config.yaml
normalize_top_k: true
routed_scale: 1.41
head_dim: 128
positions: "rope"
warmup_steps: 307
decay_fraction: 0.669
max_seq_len: 384
doc_mask: true
Below are experts of layer 5 (counted from 0) of a mixture-of-experts language model. Rows are named router (the router's row for the expert) and show model dimensions 400-479. Each number is 128 + 32 x the weight over its row's rms, rounded and kept within 0 to 255. Numbers have three digits each.
Before each expert's rows: a language model's description of what the expert responds to; "mostly gets" lists some tokens that are sent to it at least half of the time. This comes from a sample of Wikipedia text that the model never trained on.

# expert 19
It responds to: Table pipes, heading marks. Table pipes at row starts, == and === heading markers, opening quote marks, and first pieces of foreign names like Rah, Ern, St, de, Al.
mostly gets: "|", " \"", "==", "===", " St", " de"
router:140151083147122101115157132195092168147083179098097099123143175153139116175074111127153209086114165105123091122106172134137115118122095147201132147150109131102092155117189153134176140130106146141152095121148105115131145150128131159140098135

# expert 11
It responds to: Latinate word stems. Middle or prefix pieces of Latinate words, such as re, comp, per, cont, it in necessitated, plus the word not.
mostly gets: " re", " not", " per", " comp", "it", "act"
router:176132138180144134075120107131139125139084091134127162071132136058120102100177146202186089102151112113141100126146148138145163160131103132095098123102120173137097154114113156125145109134140119130138110170071100112075158099145132184131082193

# expert 6
It responds to: Determiner "the". The article the/The and similar determiners (this, other, some, same) after prepositions, plus table-cell pipes before names.
mostly gets: " the", " The", "The", " other", " this", " some"
router:172127156113111142092134188110137151105094104132116078135147184056134144125115165119135058130104111167104189096149137120135124147123080171169135122109083158150103132083142142192110098148135136151130153115174138117114131142124113125131138093

# expert 12
It responds to: Relative pronouns, institution words. Relative and complement words that, which, who starting clauses, plus institution name words United, States, University, National, League, team.
mostly gets: " that", " which", " United", " States", " University", " who"
router:122123093070083127124129066117134110126135120206159101113122109062123079136114167108092140076152187152155129116102115130082137131084157156154106136124136089176124077092135148131184052188119079134143122134133115177158167094125104081117139096

# expert 3
It responds to: Standalone numbers. Numerals standing as their own token in tables, dates, rankings and statistics, such as 6th, 11 June, 50 points, plus number words like two.
mostly gets: "12", "20", "10", " two", "11", "14"
router:176114059114145103152157133155127137122116108100118168137139089115127176055134132123129145107109187160161097163127018074086093133121092115160093145131117146124134142118131117153165111125099141161159111140112153142091163133132081122111209134

# expert 17
It responds to: Initial capital letters. Single capital letters beginning a name or word split into pieces, like M in Morning, G in Gunning, often after a first name or initial.
mostly gets: " L", " P", " D", " H", " T", " F"
router:109131145102101150131162121066130150133152129172140077148131096197125162116122104100094136150136096160147112084129112122123142102156099131142102123155100143108100061151081129131074130177135151130115166122146114094138144146117125089093110115

# expert 14
It responds to: Line breaks, verbs, "as". Line breaks ending list or table rows, the word as, copulas and auxiliaries was, is, be, and past participles like built, located.
mostly gets: "\n", " |\n", ")\n", " would", "ur", " him"
router:139144151149104084115145121146114170117193127129083171159134064168158228088115085104079146156133095110136151144149113134147108155122061153199098184141140143164168067090049134135138141125116131202126099143178110120131157119094106129171145170

# expert 13
It responds to: The word of, months. The preposition of after nouns, as in province of or As of, plus month names like May, October, and common nouns after the.
mostly gets: " of", " May", " March", " September", " October", " November"
router:126121118124087114129121119091139103139181112165140085080147204130138153094147038123126078172158190134131151187133101136141104144176160121134176076137152092104150156155168136079149120144199130202092137104142126100087090107093187134151140158

# expert 0
It responds to: Name-final syllables, auxiliaries. Final pieces of place and personal names like Creighton, Robertson, Brighton, plus auxiliaries had, has, have and words New, first, North.
mostly gets: "on", " had", " New", " has", " first", " have"
router:067126144087173136143109095108123117113154125119151118153102098150126121105099116094116131094097158096135144078123139144125147144142162127220147098174098096137103162071164114111071132100103150093119118115136152160122152196150175086070166143

# expert 1
It responds to: Past-participle endings, verbs. Verb endings and verbs after was/is/were, especially -ed, -ated, -ized pieces, plus released, named, built, up, and km/mi units.
mostly gets: "ed", "ated", " released", " mi", " named", "ized"
router:112119143108129133089138088192143195095077162132114161118113115154131102094110146106069088083144150119210090095124093126145122090134138133131100170158102085119085176124074108179134169137156117126092114153151180173173135131158157131158154144

# expert 2
It responds to: Foreign name syllables. Middle and ending pieces of Slavic, Italian, Spanish or African names such as Rostop-or-ovich, Valp-ara-íso, -ski, -ić, -ova, plus the verb was.
mostly gets: " was", "ova", "ko", "ano", "ić", "za"
router:094154141105093098158124129142132067120121161157134214106145094144122128155104128100138158195111121167201182069111153114100105155155086117090091148089144124089140097144166166114126115131102143073130099087084148154130135119152180137106197103

# expert 21
It responds to: Articles and possessives. Determiners before a noun phrase, chiefly a and an, plus possessives his, her, its, their and 's, as in a floating gate.
mostly gets: " a", "'s", " an", " his", " her", " its"
router:139128088101183143105149126120104088082175150121169156115112126148142109149157140098156121131125134122126121117118104128101125117111128116112094127083098146106143108175113108119150033090126099115119119163124134124168135119123137137196139150